Weights of a small mixture-of-experts language model, trained from scratch on English Wikipedia.
Size: 11 layers, vocabulary 6750.
Experts: 32 tanh GELU neurons an expert, a shared expert of 64 neurons.
Training: a variant of Adam for the experts, 492M tokens, 7509 steps.
Below are experts of layer 7 (counted from 0) of a mixture-of-experts language model. Rows are named router (the router's row for the expert), down (a neuron's output weights, with its number) and show model dimensions 0-95. Each number is 128 + 24 x the weight over its row's rms, rounded and kept within 0 to 255. Numbers have three digits each.
Before each expert's rows: a language model's description of what the expert responds to. This comes from a sample of Wikipedia text that the model never trained on.

# expert 5
Units and Thai bytes
router:110130141136111137135133167140144145117106127125081094166153133155154098155075152090115141141114155121174149160099158139124140115109090132092128100149120159096129146162190197107132179104175143119108124118139116120131105115131130136127146139097115129143124105108104091112108117148126151116
down0:146091137111104102119134125134185103146163085122141114103102171118116092103105116134172103135148129116148139096178127120102098133127148091132113148149099145117134120139148146149152125132125105181148131099086161134120111128125104124104130108078104117143164152155146129140194150166107139105
down1:113114117150104103069162124065091117164080132151116151095131114154114127140109156127150143168143162132139170103142125136087137137095152126144163132110112121128136141175152139136153140094119156144140138092139153094141136063106111156123153125103118114151134130100120144159109104152118146103
down2:126124117139151116116116127123162148158128089124127109110128129179165137134139132124098105108156108145119098102157133098131153126177170123154096130108123156096165110117116110133057125156091088128133132128130107125110165081193112106132129154115137124155149122156104133152121149069105145142
down3:120137111173130123117113099124113135173125120157102116117134113103165175072136148096142143140107098141143141117091117108114134122124144126120095109140166152127075124120163133154132170123104152135150173145127160135106107122055161149174122121133133095134096092102164125156134094129108137121
down4:090156109170152095101155139165116130159135156127128113107127140146126129136091140067109141135163130142155125146108072084119140110085136136131135132122152102093157140121108077145124123122138127131145074128140119146156107125070157119152163147139146140130123089102157095125120131152104168159
down5:111165125124114097103152104127080141125152117149137110142146135162110112168108152098148114119118163110152149145119153154103173083084154163111126133113092136074096157128151154123140155093136160151098128154152166125112101088120068122134137122102153136124139141096118150112132115165127114112
down6:093090121106101107145147122150138140076128138127112113155158106113124128130067176117119138148154134118136126156126089141110116155091125125138113137156112093115112125140077185142132125156139152102169142130138144163115154164143123202107171118108135113118121093132102125136150102108157106115
down7:139110137136079103109123152162149150115134157095110156143154167139109129148116099170107140169140108072122075138152129108157108117128119150118129168109149164110141181154113157122113127137130133121120061160128143118092079134137105129170138157126121109135109135118079127139146112107128119153
down8:144136106148123130088105123157145136146137104116178125122123119188142117152137124103155169114148108150130110118165115079103105133138126129115104145137136120076141108165089126170134128094161107142130077095120104165128102139109136121168112104142139129095144139093173139127104106107162176155
down9:146118126128068132135149103129114131141192142124145141074139136131138127098145106139127093130110125129120123124167164166135081147130111132131143112120171110104088142129149061120121082115151127118177120124142112146128144150072159149121115114119151133131151121131128198122158131132093105135

# expert 31
Digits in numbers
router:146101123177089140106136120127152172099122143122118118100116114091083131137103177090142119167169125128130132163169122113098117119107164148155086128140135139137142140092139159139098150129158143136129136124145099101073175125109149159148162125119139116120140116090105119083147119105099156104
down0:133113110108173131115119129143177137133137118098142123137116112119133085125131131118148153085083129109129067106214143089146129141122138141097161092130138131107150151158113100126125100127122132129142116111141149124188105094179140079120139146111125148126080141146156156124139132133131123150
down1:144159144188122132105158145172102124076092116111129116109137118141064127128096072130113130153161120138134158162167118134110088109139153112116090113140109135120132124088140169094134121138123125110152118139120136148074173114097145160167133123120178149132123153141135123129101128132122115109
down2:158144108101148111134135123117149191130091175168097106145154139151150104119132138151101147080126114142106082129147151129110109133130145165132146102151123113140120136130127098124140109113113188122169120130110126114093143116102172103144122107118147133148100169113108128140137152079113131057
down3:125136135119139140151115132155145100121119117146177094127135144104150117109119089134165142135105109164099142174210174079089141103155132099137114054090097105121154121138125116162100156111127134147135100114135159137116095120110112148121101156151101126146124113130142125141150109124138117143
down4:102112107164135142134087091146152159146179114119153147108107114143128096124122150152138097135112130120112141132138128101111085134173153122086134131144126084099112167109145155141109145085119127165080105155163130103156146174116173106126113115150166082151147087115111128109136132147123141104
down5:147178127116119157104114104140145139088089148150153113107139115109096126110136092131133118183123129162113150114172164148110143098135167131096109073133106177124108176136159138085107179125135130154150085108136134130135125121105132132130164169110097141123094131155103095114109119129121126128
down6:145132110129116122108110103136115118130120085138124166093084142134122108125117143137092130121118125143127072100156164080116121159114143161115134192126128075112125144106187119143149152181111132141152153119100121106152156105137135159110130105114142145145136145087140093171168124135116089147
down7:136090091123127156155102142134136111140151130099170117147089108134117190130117128117138140141168138145145136135162118137105119113126138143137136138120134142106098116159098169117153177113138096145147159097102153121108143119186069131127163113106143108096158117112072120164144096122087106131
down8:115152152101081168113115091116168107142125132178152149114156124102134142078148137117106131166103093114092157117172133107152130119121168162112149142160132091182118133113163106118096121103148137163125091153139146141089132128107115117123169138138109105114126149124088132107113106146116091113
down9:141166124144141117188113119132142145117107150124090150162118130134116124113149167136154112122132140101137151110160108125114105143133158118099094124153103079117137102109111144116075161149138136142124151110160072108104162107094119183106137168101073129122117102127142149159118105108164103146

# expert 56
Qu/gu/u syllables, "it"
router:112138130137108146097139138097115161158133185131139118125080111109133135137157087132122136116111097153118141176125131166116102108171119127098137146114102134126166141143108131078156101097130089114163111146135126150093136132093116144108138110171112164081110150098144104081109145167093114125
down0:069120118153126126076140058105106126150152118119128114126156142137121128133162103140160134140140172123156133111151095141141136103121145151114135132160176083128112138153117104171112121118141128146101108100100118099159133170126179114115156112152147147140117127074086082139152150133128127129
down1:153162128128140147128077110144132089117120148115099133136179183116112139148139115129096175137138144088141108107112154087128112133101078129093103179103156139150119142111109147125194106111123134090127163139109120096137126141095100143123138125121117152144161144117136145123147164163116087115
down2:159130093142111096148113133154131140101110116177149114144129097082142089130118156084142129126118147126106129093155166132155131150109123125135111125163118126115126084130123078125110159162133122141139115156120116091136166135167109140165102172114138148153087143094104083161131093117178157120
down3:175162116093109155099146141100123148175106117110105106174091094133155079135109121105154134117140150129151129136170113118132122133106119137108110141166157115119126122145148129134111098156076104123175113100134132125148095151108097167153112158158144142161104146105099168123102132164097145114
down4:107140088128142120126147121114130083105145134114091143110108112130144148044135143149154134134143136126103101147157125162156130112157157153116099105137151107156161132110111140157141116144144082146114153116088130177116149073144158139118148138157107129154136155106112099095120122150147069109
down5:068105068094149112116131149117149114104143103141142179131141138141133114117158182122156168100092161154137089141126132110132155100118180096117136150129122119101089115137125118121107110105095125130126126138117099136128122118164176126085148140149146111146107110168143126138182111156124139147
down6:156184146173110125148144105107113093146125108133130090148126154132174118126142164147094099105142105162138127120130124093112088141163148181128108160124133112103127131107166140116083112166169130124108149096093150097153150110124131082112161124111165110101157119134109112115129128147123088114
down7:104111127118124142153145138174139156144135141119150147152106097094095137095140132159152145166119137141168178117085132122131155154102135142130154110118118113098134148102116083120164120123129129109162156126135079124153155114130096156107167133080093091125150108140127066132104109168110142100
down8:097152101133125104117143111120121157163120174142147130144164103092161181154187118149120126150086132134115050133127136147112120123112106135132100082142162115096111128124110138105087152108108151151130144150128158131108139099101156126103092130154141141136147115121144128097137111093118174152
down9:121132097134110119144093147080154133131155116083111147134139116164120092117119153144121093197136139133134139093127147152103122110147214150181161108179099151135116118140109127133148133115135140136074163093129137122133116126133098125119096143122117122142123103130119127100120107107103154171

# expert 42
Coordinating and listing words
router:125076122157144122115110108110136139118107126139135101107099171095156104137113133106138154128156130201141108132176141132156091159095168140104131117132122151122171134105108150156089166091094112103133116134111120069126134128111130136155136138123132102122154110111105136117142108081090085147
down0:104139116102112122112112149103082140101129119141134148117127170153136155091117144154107112091145121137114134112210108153156162130102099129126108125132175168159153141182147080132179123094122143114125137133115133147109104100117129161142136083094135120122138138156125125153081135116107114102
down1:155114111119119126165142091152165101155136091150129114136132119121098094134127187137143121137101107104132089153149131100113138144107117126147129139119106100137081137109113119139117126191132131147119182099136122159099130179128141116091119151169192106133098109106100129157166109105153144114
down2:123106093148133135180115125168115134133124123104122073116136137112143123118120144089112154144098164128154140139183120091131122106151152132155167096113138120103166099101136109134105114139115137087087119150155142087171116106102098138124141154164159153145117102090098152128156110120108161169
down3:074122143139156134146128120068098130158139144096143147149098105108153104138103095149175139144148133127132131145052129117140115174137115097134132138127165128112103137101117110117109129074127139146135143127087162174128114125159124147100111104111152117107141161122142132163185127121093134138
down4:122122152164147093141136129127132166080127122101146126110127142108155144124157119121111114148127146113162110121138145131173170079129157087159114144151129132103129116116140089150123138084118134185125087130126144112122152129091102105149095128091108118138163162158139111099129058114147170151
down5:117134134104154167112113141171088109151139100108131150110119124114165123150156137085124118172141154138150138147154153137125135080117104132152102096140151131122117165130137131086173114093131172128124128115120117183121128133124072132166099124165120146117102150105085129119163095097120119082
down6:129072136135152158146115160096104168129075118130149084150124095114151119098126112116094131130150090130131125103120150126154137107122157124152128105140172124172111128121115122177134154124107159137161121128126149157160128099122103152123146082113081093125169118164112158142137069139119118140
down7:147102134123150144166097125135139121152106103110087156136123113121101162145131118081126151102108087099137097114168170123168145128132120137181133113132120125120106109082115087138160167128094156167117160112147123151157145128155155133092124079132134133125141082125127138123131142167152094082
down8:133098082114146156124132127097111138100170125089146125136156160060147154110113139148160092133107136106074160122119104121122112100103151099144110148129162144114110103155150129105166136171140148122108166094149119177101145162133143123146127103161164146113110127129144110134121100095157117114
down9:149156118098138125117159100106135118104144155142162180109168150135090131132129145114078101117122130157088093148092114157152134149113127111109096159124108132155101140178122098134163160126151132096109131126111169117087131115072122131122148120120115159131132175150115122132061124155127117126

# expert 41
Digits within numbers
router:130101119155114122150141115157124144107136159098139122102115092106114136173106166092138156165176125114142120138175117116083129154110155122166115117162142131133153157078099158145080136126162138127141115099147103095116156110108117160109142124129123127132101084113107093117163121128071120095
down0:119142109135132145117159128172129117123135132157141154169160125128114113082098169104139113150121140096101153150098156156142121132136172089117054155160133104136119102103146115123166141116129174140159121120117129121066092142104113113152129095124146134131123079154106101108106134144135093151
down1:131108109141154140125146123091160121107115131155120080119128126134151138106130097101146148096120147118143151100154173110100107081112144141093142112145126116131143135176129139125125156116131145151122153103214108103132146141111148113142131137104091095088101140123114195096144079123153153132
down2:117154106122127110117151103121161131156108132152139171123116110101148112128147159139126127125078101103141147128158151137140140123125051141134126104146093086166105119084141132122161136160087180146131125094129167122165110125124188113094139155096097087129132111144121156108113139122152120121
down3:131163173119137124108124140129112086082163111125166074112118119142127111133139162135158150129080102131171150121162166122118122114152105153125152068134136147141130098095112132141119133094171127166152137110112085097128120091152167132160128159108122134119093093130117130133138175140100135127
down4:155096086107144153133122145148102158081134137137176141139107153121125132138132141155116131128168141159136170093144124085121081151102120159105122128145169131109164129140120101107144098120131115174102155103147137130099150123143089120102141119121127091116128151099080109145189099150132107093
down5:147138135104110106143165120145124106129134126102179125101139158111143143145100160130109135123160102144141104077150155136101144116107109117150153168180111145108130112104122136144067125122127092151125118083158113131077138103178104175127134098131109155118108098146145102082146131165143139126
down6:126135161135121120140124136098152120140128144120084140163121153165115151121161103073104161142121107136136117122157183103126164112175163173140149085105159105138117127102133128094117141112098148128178086113093094107108115134159136116105117096121087135164121138134146125111148150146107143085
down7:117096148125138143127129114092149089118142103130137103152123104085149123150151162143139100159137172058107118132100128125119096114108139126102133144153167169127126129209115102150153120109111119150147145124150144149096162111107105118112109130123094144091117072138119146129138149175124147136
down8:145146118177154116184128131168165154117133096104120113112136147131119082131119118136122120136136161118147122144144165100154128086138137155142114131126128114104154121106144100125120180143129116125168101145077120125117150128100102155122137158115124157106071096188140075111145096133084127129
down9:145143139153133134144119084109125086113127133105154096130136147125131112117146133139103144098115137101129062157125156112119125115145148161168178136100115132092153122101129116157089155163125113125199114142117121113113150112125098164107150157123148159149082087142147107156120112157088148102

# expert 50
Digits in tables
router:141138116148121139155142116137136151129132155119154129125106099107120151130091158092141155129187117135122096112179120121086120130100172142137136092162119108154151163122111143154083163113137139147133128103170110119088152119095139152115157079108127110119100091087112092105157087120136144093
down0:098153099108113140164152176143122112129115084117121096168169110113089103139139124118142111137146133114122105091172137143106151150120131110156135114104136088100091128106152131118145140124099148124103116112078148149136154092099129100167152151141165118159125114156116170172124130084164159129
down1:146144150118137145145165138156152125099125092132147181148144100107124155101145111080178116148100115137148107083143152105144120142105096140119133148115104154122143115121118137073115144139142131155147141140126111104125133111166162176144058105142090123114125154125148132114119140132120071079
down2:173068164144113126159169152125127117116149091148128147123080096115117122129132114107135125159178113107097128128134147104145126151156150160125158135099141124098149149165171137120151131119120122146106141139136136091086141119113102119150108133096143135087135095081121181083147087153137124122
down3:107106092120136140073141131155137120155145148167110137096109123114096055177120140148146157148161116105137124165173139130151113176132103101123121109129174153131119110155126128142138117138113108141111102131088106154149104132125171101105093156145142117108129096112113125156159119129128145073
down4:123162150164093135160136104104095135144046132148148117138146156149156106097147124146125103119099095175132130105129117128079140140153145148097141161129139126121142125146086134068100120149167102104120140144136118130137127123158131152147141098139084139155137126094123113127078151152158153141
down5:098141117141099086098141177086092141160136130122114177123133105185100086134142131138150157112090155163166137132156124113096094126130180141133132105120156136137124135105105098136117130137120128113128111169077146119130101124102182144109119127111151144165118137111164113117138117088151143134
down6:083124101118148141130106112172137176131122141110147126169129135140099090145151138105105116151153142109094154137179163115122091115088188109133158110139177091154130143083126147114126106113120154126128097136162124124122148096107151119149148100060138107153117125132093113129123146132112127148
down7:154093140117200121126120115108139120127141133141125094126100097091122123096128127135100118162109110118129164129089159163128130165123050106118113083113102129102119130121133121123142141110143151134088107145180130143113130162162114131125102138167120121119164167169139171155138129170122117147
down8:114156139135114118126127104144147094110096148135115125144141117181127097177099145122082159133144125158166107122162165087124103101152160135147131111129112076152155143095137127122127109160154103121157139176106154135077118112130170171091098083097120142153129127103127127105107118113128131123
down9:094190109111113133153107143125138127097137144126139135135157164119144139119116112148078142113124110183139136103140123113139130135213145151160129121116120112162137157072129089094113106138147102136158125128120136140110109128129104171117160098114127153117115153117123058126106164101119139119

# expert 9
Place-name pieces
router:118099133199104124107150103109132123118149141103121142117137095140058141153132133111134111089147127147167148161149130087113144074152136130135141135169145131160142149115132106116072116123173142142145135127160110112113181120128140157151147105133116147137121105126102176092145135080124124121
down0:133098067134103120138104156145152119109113147132137147119161167122119146115184117175074131142148121118120122169106149176165127132122111117105095126140151137085108123151087113125097126137133186144114105112104145140110127157147135118143160138097161134117128149095091113140123100098117178138
down1:123123147125098126185112097121162101127080139071128077146104133140139118112157150116155158142161143116136116169043088144121091126107130143130120110127120107117147131139143139125105155114147156140136149103170141108149138132094154142148103134119136082113103104126108150150154143171122143143
down2:132148099148122139082163127100143121179109139170137130151142108173083141136093103131124115133108121112119106191093158114116140138154112139115123096153114090130139125102166127158099108141103156121138144166137084108117142146114095117127196105120138146129127113137160144111112156075147118130
down3:116146127169131126150067181119087174154140109142112112149183118137062147146124135129138119121112128158142106106084136127146140148092106083117109129125097116124138166096134144125123148097128128103114128190092157135129106079132128156142133122124140095144145100161127141143136104142150107120
down4:173154122161143147121086166130107124153137148126110092150126101127179184131117151102061136123143127153166141107112122136144154114119106130111118073154108096132138102142139131119119128128109144123126134149123189143112117114136100083119138086158137109113106122127178127080094149155133117135
down5:137142130107104157081129142139119110158125120112142143126127116132141098127122149120132105108143084115096099120128153109136177151112175180070103118127112156116139150142149119103143126165169132152119163135131112141115096133097111108088133132127134138147140060147114057144141153176156137122
down6:153102113145110112121111171145116142146110170116145083123110136090134142113100173143114094152142082168137137115116125152133124121165146155097132110125117129134126110112118161150140159103119160119171136085094088141144169152092126123107128120144173109095122157119120097095088128189153124121
down7:104137124160112130156127151138069133146145126162151110146095131159103125111109103158095126175185118124105154121150102142124148160137120124097132131123115116150099117124143153091103053136156141148135148126144144142129147093115110147141115128140127149093112081085124101136170083173124137138
down8:119138137148130087119181113110133172129092119119156139089100108112105154130157110141140158108103098108101093116082121107108112127166160130128123139161154088102109142124095116114138140182136161143095130110132129107189171101094145159122122129116143117148157123150114148094172117105137150139
down9:151127136122126184118123095180147125108121136105142111135138087108103113106102167120120129133148158162132124164154094107133106169107125154129146127138139169148127104142107100149118105143169135101125134123126057133094115125108167129109144116168096098135142068095117087139144141163141139151

# expert 55
Quantifiers and determiners
router:127103131143127093118121113099127154102106134136138102144083153106131163133103117095161140142149126103110135125169120124098118095094166144151129115141100131117128169108132171135101184158131123160088122112129123095116170137143142071153147133102125081133155124139091147077174118101126154122
down0:148101119104122118117097144117093123105159163159108171126136149126102146129145147100132102120168123124080110147167114127074179119141184127114123105126120113125109151142133148147114182135141092138131117134123100150144150132152171088124108116120118178087130121102114095124119178155102097134
down1:070146144166150128131137128117127114131109150115080089118132137124126096149145126134172138080112141098123171170119137118100101094127147116145132143118133180130140178132128137141116095129127124134060160125133118131151129133146076096125113142127176120119133157126086116122178078149138135128
down2:149124152141123142145084126148158142150109133123098184120172083117094078165114153145124140114124110121138160097143150120118165126114147120147067161118131121126118099127092176152167124114142127075116123108093118125144144103151171142104131118114139139146104127155091131149089152110097143111
down3:110127141124110083144114132127122160151168094165107111105127089110145166123113133142168147091139140157167112121194106118146114079129140141117136135147134136129119124190143107123102130139148120119095142111114099128143175127135141060150174123091081149148152115109132124148100114130112138118
down4:180110144117120130115130147149113118177100121131176152125147119121107107141134158173124099103094141116157130146169115125179153120142124129143135147124155133115103162104121094148135136073111097148143108166086105141153128091109144143085137135137106131091160098105100100137170115155117104093
down5:108145156136118120145107150116163146081146157114105115160152129188145142152110149112112152152167159106136059168108132150123125146103121121107146122113121121167135124174101130115145116119105075141162115126140136121134158077127122134125106120127092115069118068119101145131141128142126108135
down6:079104124181180120100131145114098124133095117108110139106121154078135128105137122108173134111146143168118134155142172114130118109091155101129120129079150147140159133106123137138139140109147172075142125104085128125169131114130143118152123151139121118116125113131097168110177126145134147069
down7:178123162138145149107088131106113127118135132127115130123113114077157112154111132072126112115106110140158115135142173160122109168142129127149093140163107184168144107136107129149160145120104206132118120134134117140154124099120082086119135086133121108105136119154137135134153138101105088113
down8:103102137161137109115115119133155139140131103152163100087123131109102144119134169108097140140143126161116106138086127121127122141091153137174161110121104166137095178107174170124115137136089106103162114157102162119120109172106132136113120118118099122138179128157104064142137143163127119115
down9:130120152145178105159147158150131097097141120141090125106128106141123123115184068118144086091115093110140149153155118166103164116135122103143102113136138143117183101158110136093138148152151138144136098086090120137153145091159095143127116106121147125148149131138138117108173097127103136144

# expert 27
Infobox codes and coordinates
router:143144122125129168165145107160125177160129154084134112093085122166125133110171101114137161132124127089145138138093133151139153119156129117123073079162085154141155163086107152113127103145162131106139111080117135104144124127129080168102113128120132131139119137158115118119137133127107164106
down0:085159132132145117095123163146148114123122134128135147165116104115123152162137144149097146146131124153140118114153078111098100128065140155131134134094173157132113081116134098158164108109116100178159139139094123149146134073098123105149134124097104076118153148092150124129145145136114141155
down1:134123155186122108131132140134137113167148098121138111097068143086132098135135116108117108159064100136088131120143198117094129109132145128099151106110140149094171110123105158135147124114128146146078149154144137082173113122138142121123138140106135147158109154127116154114139140159133147104
down2:105147138150118133081140112113095117110169111161136094105158152121135150131138172133176143110109132136115062115079147123080111114106154147132134111120126093128139117107102149132146168079145135120149157143135122123140132165138152148108118085139143126177105163116114140168076134106155126132
down3:112109166127085148114124168144135142134161130156127132099073110156152135128127154092116143112121119116170124112109127146159104097113170143169157097115080106122133117155154100104072148098122166151125148128126130110133121152130119120170129143105072159132122072157155148114130135144141096131
down4:096140135133098162144147124135100132135102108110104105134075125153135146093107146145129161128139141148116154141103122124148143106123104152131095164162158143114127127111101177087153181096106120120125111123126109122095150171106121128114130153138093149167147149148124072155082128095121154186
down5:151163110132154104103094156167124057117105124143129149111114145122094140101156117117139121105144132084093105134160096126118126064098137185112109131114112122118128132105161123139139133109131129130103155188118144139176162112134150130128150147150159130157099111161129122148098146108095130155
down6:113110147137118141160105096098151095163141130152110117127126153125126114098120098116164134145096079091105123125135091106130188161102074133146128111177115155095160102138149125152131143155106091125119176149132147117140124128131122149129152133155110139143148116172070165108106111136092142128
down7:129175135126123124124142174153162153128151159083100095164128117118101186138114096127142146135103145132125166133067116089128118113133099161125129133113139129132134120103116110152135148097081151122103124057103137097180133180111105104132132138113154156141119156117115150132133142100134140123
down8:121148109102136113155152117160107118101089139106167102096135106108140119131138176127131149120104119118154139168208151144125136130142131141178117116113151096101132109118139160142131100087122095124127128159143135154143154123135154157082123096094125111113140103158121058110164119139153102122
down9:068155128196180095146167095125121107089126150084129129147130126125115113124138125106172115091099156122133087141127136131152122127160116112138148118146109125125117154080109157148119149143130121130160109126139163117122107092165124157111115126125095084131157117166149104144162139096142158107

# expert 44
"in", plus high, art
router:110087154135123167151124098127105146113114107128098099121163123139105139170126143093121146093084147119108149134142154141124165128184141118135144109151097093119140138168138135110120074101142140165106065109139106143168141154155083105157131128162113140113123144102108167133156113131145140154
down0:133167126152134069145112096152152132129135161124115115110064139110127127120105124133096080169123106107136117112096120137124119104108152133086130139118152110115075142173160094159116113110114127103154114159124113106143124112117137127180139165155146125130105166167166107150135141166110166143
down1:135168151120105112121154131129114122105165106133169128101127115118170141073114155146118115175171139118141115124163178180137081132108142090112103155124128125121119121099130122146112098143130119131127149106134140070187102157119150158109136150079150133119139110083114160133109117139110113142
down2:166088132149103154108127149135107135085098131118088152123163131133149121142168123077131074138101104123133129165160142142086158133163097126120102158116130136138068144133141130142130160152109155143135118151087113132097151128083116139161124105118154139111121169151108105160122170125123110092
down3:143107134111143163116123119150129137117130107104088118157147145128134148129108128104103140115164144118110115137107113155095140137121131131169167124169125117124120176121118176123111132097137150150156150122116062108093128117151177095135108174070094090070149133130118158127147154125085143127
down4:127121133122126125119167155090134133134142133087102106104099122118102131097106157111103140123148118128121107104180186111159106159136157116103109127140110114079161112129110111150162101120150135138134189151136157147174130119112127137120107137167091095138145079114113114103126125190140120164
down5:177148078116103101169170097148129137152157144109121184109149154130158147114096133091131101130124156125159114151097123064135125138127154108136096110126145119084143112135135085147122121100170140140100133085101161143136135127127155150154106108146141128145107092116143117097142089150135116137
down6:146096151080121122113136116132084138138081124135151113089089136176130117147158141107131149127134169118124112165181094141087128133161120123106127127124139150105147133116138085126083125123173166162134090134169107138137145091111074164151131120134116128090140161118142137113124154125122160109
down7:171107121149162083152133165094125161124080128069106147142107145133125140117108111122133161085114174163106115132120174103154129127119108142133158114153130150126119102109165117167110104129126127129152140132099091102124184133102129152167093116151130122137113154120163148099093123108111102145
down8:098129123124138141131098125145113139099097092121124146157149115149128109138146090125122097139142147105127160097067110126150113102169125139102112137115088090146160126139149123142154160162101146104128153136172155123124142152142123157131142040123096119093122098163130127152151153094132151165
down9:170138150103134128101092113160116140106108086115139106105163126159131130061104169098121120153162123137130151133164151122129092125127126105142137105134143133112111147146147115204109121126196147145119114125115147114142111130102115158104138101159101094158104105097126173125127099147149119125

# expert 1
Acronym capital letters
router:119100105158126175152141134097141138190163128125150129124085121095071105132131147126105152127140139123118116119155071171158146133120157108148072083158086109116134140145163162128120141147123147124174119099130131140118143142095156161109141089128119132125123093101119101134135135163119148137
down0:144148128125196077100098170106152131132149086140137136110144079149177110152140119134100141083132105132140149111090139145131156110106138115110125102076128155150141132117142174126090142126089136125121156119088169149138089157120092111131166161137131101116141111129135125101158126131137113119
down1:131104148167146175137104134162131135139102117081165120128110147119110112154160142122110155119121110111106118098211105110144122134170082126120093131107129117122140170129121183099110116168159116102160089139125150144109126108133132141139129084137130126115120106113122082137114137110179151138
down2:105129120086112143131145077105138116140134134160193168144096099174124146138120164147109115122142172150107138123133137160113125121168107113083157120178092124154147129115108129109123153141173131082169122128147141101114110115166090147135129122108126098114138128117141107118151121081112087134
down3:137094134159130139141127138182137130119119114168137121087140122063099102138097168106128177102143072099144155110144109125106128151122108146079111124114099118148142156156123172125124098132099177126183117127142104120118172165123127128155118128171112124117099138153132138122132097119146127118
down4:148105156166089146112106114114124107118124152146174099147195174100156134098151136158136116138075093131109100138135094131097152147150109098141117139115154169103132118122112102099145122126084151119131123103091144110116120131119125164142133116132182065137113127136134119142130147151128096156
down5:158133085107157117141100116139127129087090104146134143169159110156126121135157188121137112133145115152128150127084136077116157082132152122138109094108095094178125131133152108131129129115139138112135080145163125180125149088135127087142159141174113101106113153147109136138146101130124133104
down6:170115132139100084121163121126116108119086136170121119106126077144166143122118167074127124160170143114188130127133151097093086128143123114115172142136141168159108117100120098124122145115146121134131100118120124101129123181146148148120150133148145143088142100145076126107143111118142161120
down7:162100118145105158143129121138118133115145116136132141131134116145124149179148126175132133137174135113129111137093131138126144125137154133094152096128116058101144091092151137145111187126148153139152104099180158119124118170108133150099108127134120149129076111080131090119124138096074113117
down8:123131119110132172142143144090149106196128147109140127108117163117096108155134106167101149095096133158132096171123106171077154148111110114142137098152106130135134142161139174131093103144145083118125137109086162120128109130119161101117099124144117105125110125106118144154103117127134167176
down9:120116146097073101155118099101129111120170114123126159126136128113150093149121137160079176127119147138120143119111094135077123151090114117121149106157155131096127113131149128150103132134102115124133132146155120106121146108124113167171111114162136155175099083149133152152155167104077168147

# expert 36
Digits and number words
router:134101113148154145134087142114129150105097158097137109139098124123143128160074136113117145156155141173112114171181124091094104114092166130159159125146119105133106143090103166164107163132162136150125131131125100137108158134095153125113150147096098089123123122117071124105130113145138108109
down0:097149102151136157146102100109130130110132126145104145171135134106130130131161103133150162114097122141122134103145164106148146117135155165113116149137129106088177124119151112137091152108139143096129178187130124108119159110165134116129148091133102138117101138144145098046135122129084141083
down1:138084118155072140171119120139170148099135129121140138123078116145140125111113142122165139153135153145135099117148129164085095158119122118134095107122140128102106131123143132127154103175130120159150131140095117113121116145116164114112154147137139121080127118172078159159097136130081120194
down2:137140160162138147128172098092129111088106093106150151094117114152122154177121081160071128166138148107124152127160138118076088132143154143103169123150101130140085101107125113109116114091129152119139111151154112124115119141119137143140122114128166103166139130132100176144127105164117112127
down3:157147131129104117161111104119104150112122124125124110128145129118148113169116074116152104123110142114125104113141105087106140101159127109115125159154153188114131159137117145149113127074077145140168114107165108182131087098122152101128134130161117087118118121147167178123167118161118138144
down4:141153122133161109104153149109110166116111089123123105141131176112119136161148135103089094115137093172136124140125150126106112126123109128132105167133130115119151118136122110173140074158110129128067146132142144148123176110141103114123168106144110057146155114130097169169104087135137138132
down5:149134125134114116122114155133127139125110123129109103111083104105090121123101161165123132128145111075143130142172101124154129142156117143130107088123118121145127122150176154168101130193186119104133087143102104128105119104130142197147159139139153155095095160124128103158128124113104095137
down6:110104157125152139148097137134154145100164176099155122129116120083138119144095138137159144153121126120127113109124150083149127081125181130150138101134104126100156125091129139122130147109145125122161144053101107099124063171127157188113107144116143118157126122137154137138112147132128105144
down7:107107138125097108173137111154116082146122147141124090166119119106144167128120150123099102145187127161127169102160141140103134108113142134123117117118074070115175116098110129136141113139128133149158173130163162141131102148111169128142076145116115098117122109175114117126093153122136133141
down8:135154139188113088133127106098141134125092113129156146157081134103158107142083111115120132137095122170134099115167120122117141106120128146183123141145127088126136178100112156112093139127133139142176097095110110119131087108118141155143162150130145097140107139134080154164109124101134159150
down9:146141120142125116104133119136136106094111125128157118141126095142152135121117074137097122126138147077140109150148114077138097130180129129131083098126075116116106137163136139103166145142152155168122116144137137136159153122141133146108105187140139119120106183119140131148059163103136126088